Experts of a small language model: 96 experts in each of 12 layers.
Below are experts of layer 11 (counted from 0) of a mixture-of-experts language model. Rows are named router (the router's row for the expert), down (a neuron's output weights, with its number) and show model dimensions 0-223. Each number is 128 + 32 x the weight over its row's rms, rounded and kept within 0 to 255. Numbers have three digits each.
After each expert's rows: "raises" lists some tokens whose logits its average output raises strongly, later layers aside. This comes from a sample of Wikipedia text that the model never trained on.

# expert 95
router:102093145133084106119151156077146132107147111074117155108114122093113084130134112099138152178122122130153124147076101248092083122127107124127128079156087146129174108116132129073173239158165114091160123053109120100122068132058131112097141131136184108162150205153153182141167136148138146104169137120140132095104137059132075117099147096199094179121180122106135153057149101100138117118084073073119148149097085173091190111110150118105065136130141136202147104125146166141191124119127155121087119155081112100161095135146137172187113094117098118143122114143134102129075122127094121136117142166148096152157115102117128143100116123192088122138163150143113081119160092156095104158076
down0:096154095138140120193134107106147110112165169139169113126139188146070133131127072163113120110127177141108131146099149197135112147069170129059098123119106160093166142149153076111185135108164139123188169130144077105151155082133104131096114115107184159158158195198170142142119084127134147139107155143127121151141104097095168112111142131065125083091101143113134049129094108079100161120158120235187133061120115126087126102104128148152141181084103123128105144142122077131081064150114157159201143117103094161093070075149120147136159086152173137135128126187095115119081107103180108167124100080103095177143168057136145122153116100080121110117143168102117138163146125115120182102161
down1:096106113146140106187122169146151069137127134099127108111101156156136139144117141186154131189125099184141133152180183173102158117138145146111099132145164144185133155125139105100086145162120073142113159139120097151132099161168038144097129166120118136086120108109021130122109135121155150135113150102110115133105075099164152076181139198139148162196099105122131129177124160117121135126128118133146166120089105104140112138170077190171094133108096071133137112160231115159162112100117111150124135088198125138046114133107153167084135103166131152110100118161107174156156204110048100149151058145084180116112114157204106157146125177141109083101140103087096166135078145135111113124152
down2:074101126142109130156193149151029169144105104143122142119132159121116163131177139160176126166077134127159130170164096164120122108132115126115132112118103112135122075071153114140137144069149167150153111122136122125172194133134155121126048125168120072089147077100124154128132119065137147181200130085107165158127077145157135169102194141185081156127139157183088127101106102136150102140124188133082121133126088142101156169158104115105120139110084137094125056140110105143146121104092165088120132108153118093098084125080130150173161109169166132079146131119102179178200090131116145140121168145120081095160037149124099177144129110113116114119134123133084155131120173019096073093182
down3:125085141115110166123136109109090145153109170124113137094145129147183099087162136144136124122087144119137059125110177082150167108135120123108114138135166147114162124171097149152116130127142165144148128130057150077154135160102139150151123132090101140122142096163071129125198142120099136115140102144078118107127152132120090114136030151189050142173195137129196115170129148163102105120134114159158119132152099153151138168141156223047119177132111110163116103129156116057135176128120122107119106101177058057146130127088112172130089154065148133082136166138123163094114081176143052170143140129085149085089114137160149180125159117078166101209128208110126141107077169158125148166101
raises: " ", "ly", "-", ".", ","

# expert 27
router:079149165090100045129160110104109168115148081110070136109161130083102150094163182111114143132178190115129123126084082184120100119143081111152147162177119148134145126093131078126102176085133086136101101092176102080130140142089123095104151147154158055119131116162142167120086117009180091111163182143130073116136112116108102165146119092105110122096173110142156128106164151104109144107086119111144122092087119110109202151075171134102074171120130125087145137099094107184138118106057125103085139179101121173140119157152150095183137138139138106102105104134114099117098120137088166130074105106134157075054138136190089145113147146141138123163167148126060175144168185151073101146123
down0:132095119097100104114136133109116165150142181169140138120125058106114181115144129128100144189136078117117121103105059139126185117146081069139083132116105161150132075170099094127058115106122071060126157185197148226135144109135082129181148161130154142121106137118084167123107163038109124220096119182145169104153076123098131117089149149158142108048125137109088134127123144133111102099184113101120144085154156130173180169126193108148114098120107165174159120140131120089136136116132112165104137169101085091114132068136147137186119142133163123158129039150130086152124126138161118094139161103175167157109111110168113165136102144178126116146131131146044131099152158146109130117187
down1:082151174102094106120180101122121131100081104126129148095146121135108141163173170130100149153098110083186129179127176103140158072121166110094146106153093120153095187104127101141137130109151102055147102130120144130167082121036126154122134144088148090099192152072156140135136148103155095128132143084135182135108089184142151119128153136131209071100092141139181194104187105116103143104170079101110154182105172132118104075161092162091140064115135126098142100141079119069132118103092104125073119176171116185166176131113095102136141063101128100110094102151122181100142141115128093098059108085107100197091108150178115170137079093125157083158155168092104091144171146106123116150124
down2:146161123069053160128102132122050180160172133113180169090097082129124130147163140101110123126132112113102077133071141161127131116159101136109091125122105181127157125105084102110171178154102141119161141059136156103067128106120115177147116120108103115122116079081137182105057149116096113170168120078119112157085149150126096118173092161069112154074112097149077107155117129100191127154114096144178137154182118126156187129101126115140111133102147008080146097114116188107096122075175120142170052091110095128120147151117162126093122147112171131117171125149155150131135095097123105154131176096166142102149094140093139122075181128114140116108126082081082146092124215112123089068137
down3:101102160106092137151143152106066142144165145183088153143099103117165127141149157063145151115130133109135184199084150177151123080130083129135155095208164156158103109123173156121175126149098125132095140136122115126088132140142172107070119083172120105140097074107077099153100134098158111137157192135099180095142076153132208130106148184198144157161068149174131166083155122143080114105129116145125149052122147147089110189144163063082137142216138117185152142178108094138083159112121117084190113130125127134122166096152150100189157093106106118088130141136151088172140119109114111143085149133103165193156134130115051153131134175097144172140108134105125175151139102104086103146092
raises: ".", " and", ",", " ", " or", " to"

# expert 21
router:084128102108119138116118072143089154128152138084115163125145131125092167131129107048123128103160148123114119135104096073125135134103139095181098142151151178164144162125167108092176159149159124088122152095112125094104125148115180133169118165092164083193182193149115126101191176116121150107124112066163157134114074122129097170120104038111169204139138147125102154135198124072127119155094084103130153077073133154108116157139135141108087149118165102151178166083135164164145102141085086124137083228082085131174130121162157163140133087091115145144158056121149131127155146152086100125082151115110179106099100120148094111148147173144115143106160121104145112176224141144108064173083
down0:175111107127119134165150110174093105125101114107150114132108152098176112103140174133123175149157152084192124100142088208124164122171169122165119145102128152112119146067117112142142092122161147158145037124144192178134124166185121134091115176090139126142080149114142152090122158161155176141131163148110166090077061129082155124181122118174124170141140133125065127135109177154144122195099148169134134155114058103206140121113130159128139101099112159097139141109137089131151098164143105159125097090140134140119159115172130117125165133070169153166104111112125165055122088174161175078206146132057207216099116115151079149112120138125190173120123121139158173158106142127118108087174
down1:134088130131110129081112136176109139167080128143107157160148130156117119099141121106064133147119123149124123031144126222131126065112052152091156094136134094101136171111126128114151061160157145202154093143115117162091125145114119120143080068113170099166172092110067116125113106157105162053188207150147089147130146128137124113157129127127099136144146172087106131154065111079152119184095113094148100158187094128120116090094126154118105083148127120143159098124121069172191130143129096183141125107141148118155109088097133178164150157112134128112161056114113108102112116105126122167128135135205149217143076182131135167070145093095129102108094110171118091148061147140180133159125
down2:093104122151104153148164148131122122068118119119165104089116155085167176142147113139128134147123125127086125076080157077111065158118150157130094105086096081189102120132173128131128148137145097139157118141138142120122088100109153125124114129120176126141120130162095128131173092079159142078109184143200128153116143122087144162117147159072149072095126136092115147156134094109130143190068167134109167175126153113098070183159049068138056162134093153093255100118122136164117084121155189130143129111118113135142110113077145129042172114070119090071115116143072147126119159109129166137163104103168097168092163112129102143088116118165081127124093163124149177148129115175072177089071
down3:062091079090160173179115071171138122096198145102151137146151121123127054117152143168156179139109078148102131137073169093134112118151125186122141167165146075168160111098035141047056165117121129176195150140103131085161128111150151181131111133118120160097160094119158162110125145089116154165123106129078143167130121160134115128054149122150073133084126157151130130126128140106146124115157139111173131116094164105098146119104108146175156131072104098114113107111162117135148092124110055093151071122128152175134136130141167097161162114095170153125125107168160149227072145148075169139138127151131111129123204113133138098115176197079149097108122103160149124137140087127054091112105
raises: "1", "2", "S", "A", "U"

# expert 56
router:107176097134083073165079124124130138118144151140100125172138141114073133158090141149091136185145141112109126162067165148088119079123104120129167084138114146154158120087137060126158200091148132113092047089097138101176141158051157128132111098147138103104149196131107123143119135095084098157160176137158092143077092143148084148116138068157120128090150130127146150078160113114125143191080139141169137127141108184137185130150206167139094147162135109137097139140172135144145096095119149192104106193079075137139131108078132144126189098083110106118116119122083123115065126132069171157111112141160102101122130154121121136126124109169114134193192096123096109140213161116094022151132
down0:159096136173115094097194171105137123146153112134063169161126123156127150122094094130127198101145104145147115100097150174070162098155146125120119139094147123163164136057133166106132108141102068151152107022128106136147093168135149080074128098113231107100178093121094139142116156118194087151129087104124122146121139114137121097088158142145173119167191129126150084111109107126163102094111177138102149136122191114059146115162144138095144099118146127148141077105169113080098094143118184159115114087152209173130121118126146124150079111095135104093147107175035158114129118106150133093118156091127053117146120197095125087152178121141111142119167106086151130128169129129073062180127
down1:120104082131177089117119148120109129105140107115104132058138107122183126102197139094087195157112087166151158072160143075087125125093141116107140109161155104100157140177157107163121196146085118253095108122144089131140076097132176169081219144102159062084120116129118130152125185180185123088091154071059114167112126110156134162159111137208166136071128100105149108127151097051129167168090126090100139116114154147126136106174107133147099118148100119143155115141119161144094100183119132118129071114141125085087100099190126114133162090093120137131155135126116171136055142099131081127142075125128160076113143081098123152120097103123134157132163125138161118148139178128148104148164
down2:117133099131116131094151146143113121101129114188123122060168180140183134083121109151174109140097090106121119151158155095158123151174121133124162130103155117153231098128133105091176089133129173109129122135167144166097143107079138159106154133122114132154161133104164155140138113156115094146070195065125124151093164081180080107121119097109128096107146108135145128144154106136093073096113135102169224168116121082074142122149135072154131152139112104073106114115135080123161053175084131137149164131136117153112062097129078117157245145106069146202155147131125151145029123152174157083177183177097127113101127133126158143071156111119103132070128141175135167129146124117141130110099
down3:172109118112193093092176122083139145152082124133139153123143155118135181156186128059116190153081094117173136123115154116099130140134183074145096118192169116101101102103112146157169119099180165083056123083116134152185087101079129161146140212166183121148097160126145090154103112170086066174129119135082083112157130111144098156127177086198132134135116114147143144109127077122137150184167107100151104099117141091117158103094106141122111121196125093153117134074129152090141084162078159178154098113120097138137132083104128105145128141120139110130139109167107150149180134118135085098184137089062149116165132081072110137045132162139127106135168081115134104141111089153175122130028
raises: " ", "-", "–", ",", " |", "."

# expert 5
router:131144073123098084119151146173073121129164145084129161081142130050121156106166169123169164127201104085098094148151185183075123075156146152095059117155117156086181098137177068094125193148185112120163153111121124088074090092110193169161096126043133106139118163170158159109102125105121140165171116154177113082139125092131109131119174092137121146146173098085131113101141132094154165156083139097174168115122113125130130133130121098150107124164134098138131111116145149169176114097099149122138171203102110128159132116130116150165195122100153109088103138186120150078154139132016130131121130158069133170093122135120084164098134105146074203130168153117108100149160142147102130118128
down0:158118086093139180140154130096095144173106116120180119128089112124096096138146087111150169139138126091102164109093137086110106134136100075065172074158103124165116135107139064151086097211144147133118138162105113128072182125141110076149168085136143131143122131127133170200098145123110105105126113130160118122131207159109140108170155136078149118129116104099117135179191149071156127153121065125095151141115142128125179150153165150111078104144176115176093079119158111096142113124137119092116123140122132087161096100123131192172203189127192121090164099133132107073152146186160196076140160095119166176200158122123082114165151192139207164093058164089096101138131104141136117144141
down1:116126171156166094104081080091158136108114181128176121113126128108093076139120086141145074124087202145129116095099133144134097120126075135174125134151095134181135104136168127117090129144156044121109117142100157117096126100132098125217128136160120096111162130063181126148122120083097112114171068131095105120114164113126142104192092158110120116140176150133076044109093157109096120163164146069085114144187098092166167109147144115132143124121121131129158149098123106052153156114108152132088112205048133173154133141125143118121131185169154119050156153102151121125129118132136162114104182125109142107104034154132110082197133151068190138140156121124153148086148125107112137079214
down2:156172141156073113053140190100143128127150152159137127127148136105134176061113085117155157125081117124096111191111130189138158188166131119098103132124132080191076141100090086120110143130067159112143158130109112132182197106170140156103146099122149101134109084134168100127121121151156130098141175136100164207186051107122091075147125187140168138128184140142134144159065127130126116154133115131092070121097145060101120077134120105105149171059141147165168147120121167121166137167129085135122166115120145063116161106041062133092123116126095102137104086164112124041088123068146116129138148158133153120101163153173188176114123121108154134101149078157109130095098154097114086143129
down3:133112151138137134177152147094135148110121124126134182148141158191101188163142123146191075145149202133166147187103115143095103034147083143108135136144052126142157157109165134120171147113153105095115139055152155110136127103154149164098086065090179118121118155204168104118173120137098118111142166098096164175116124173135125116117137163122185137125135146123170127114092079133115147112101154151047137152155147124115114100214095153137131140158150136113193127112121159078137123139075116153101189195134122151108117126143098140130169143069103156143102153054125051158091047120186167142057140117157137109137117104157093125150156149121146119178138093126174147164187109145175133113165
raises: ",", "s", "n", " and", ".", "t"

# expert 7
router:115142145063100098170103156153088109117153131077134128104073116076111175157132162096142128167142097115078169062161166205108077032140145165144049126127115117142161149135134080124177191151179094050136122110114177098127126145110152094122070098078155141133160169121105180113115111131125122163119142114156095148075119094151086143135142075110141104143152064108130159110134105107108196152119110114134132134136084168074121109174151086125087139097111128159173132080170161198177096115103107147116123146119091153194114083092084178148175129055115085132183155137123153137094098135097083127114166156106149159075104180169134130088138093114090146115126180146133119109158102122124098138124
down0:141116140167155157125155108131182147142184091147166173143124101127150133112166134108130210116126126096104123137193174136152150155133140136102104126107219114118091207091160129087109133117101096147141124125169136196090164053197126173133176099119119148069152105082113126143105092174119125192144115147079174110135013128096074128141139153077116122131094142161099114137133154117161125099172153129142176170098191109134124165136107113046166105118163108154112100118134051169100109120140132137134116160121141147074142153138123170098122061138113123151139138149144082144106110137106104088140094099150167164150109029085132123100108202133135070134131155119090136121133172079172129102143
down1:132091125154135096105148118089144134141147134126089146145124121143175185153123150132145145090137140098136104116165121139152104091170116096132133109136088182096148134129175135099105193131122135178110113145107079171143073141111129144167142102107146170123109097098147096129082084139097133128071171118111104220079131114122123162174078124129066086156164143088137082089115050100122162195136176122136145127108072056098109123130132153126181116137084176121128113127166100163098173171150186109098123192128079116171123100043060100110146168148088141099093111155104183188099171109102123084105124154163161166139109117070119083115126082232189126176160114142115100152148103110122147121078
down2:125088140111143145163119093162114183091098156150174112063139151161133118105112052144136128117114110102096154148191102153118110149114118125064067125129132119095162116130113118148162081124075060155110185093146158179111087225071093092114162066152120121152126112155078119142187142145131127150093143120117099132101147115175100210166113114042133067134161111132088141113108178135165097130061101109143104182092109109118141114145134127096171125076183101111090174117168092078099195124131120132114098107159113089225113144154125135131129059107150126166099143090126148116149122052123105120160167126122082167106137136168092100178096124130114115181135159096166162107109109120136139097155
down3:138175064153175097159165147113073106109105154111083127162073133102115193100065156112031120132084176132131101141162106137107104101048116157119135151095116116103155175110113103080100164150166136206150133096132120110078099179108139040107091147158149062156170104109124145141091097122062114156089138106137114080150094147060095088148129085145176143146088107111126143130194095140084126086142074154145105095123137119196108143164124153097059116095094095145128087114160130077149126095092124158108136175164112118156131095095150101146143119114179159119111117144145160146100120144118054114117154144136105091126124124134161080114106140157104095153061126130129079140160107193170151141179
raises: "s", "ma", ",", " ", "us", "."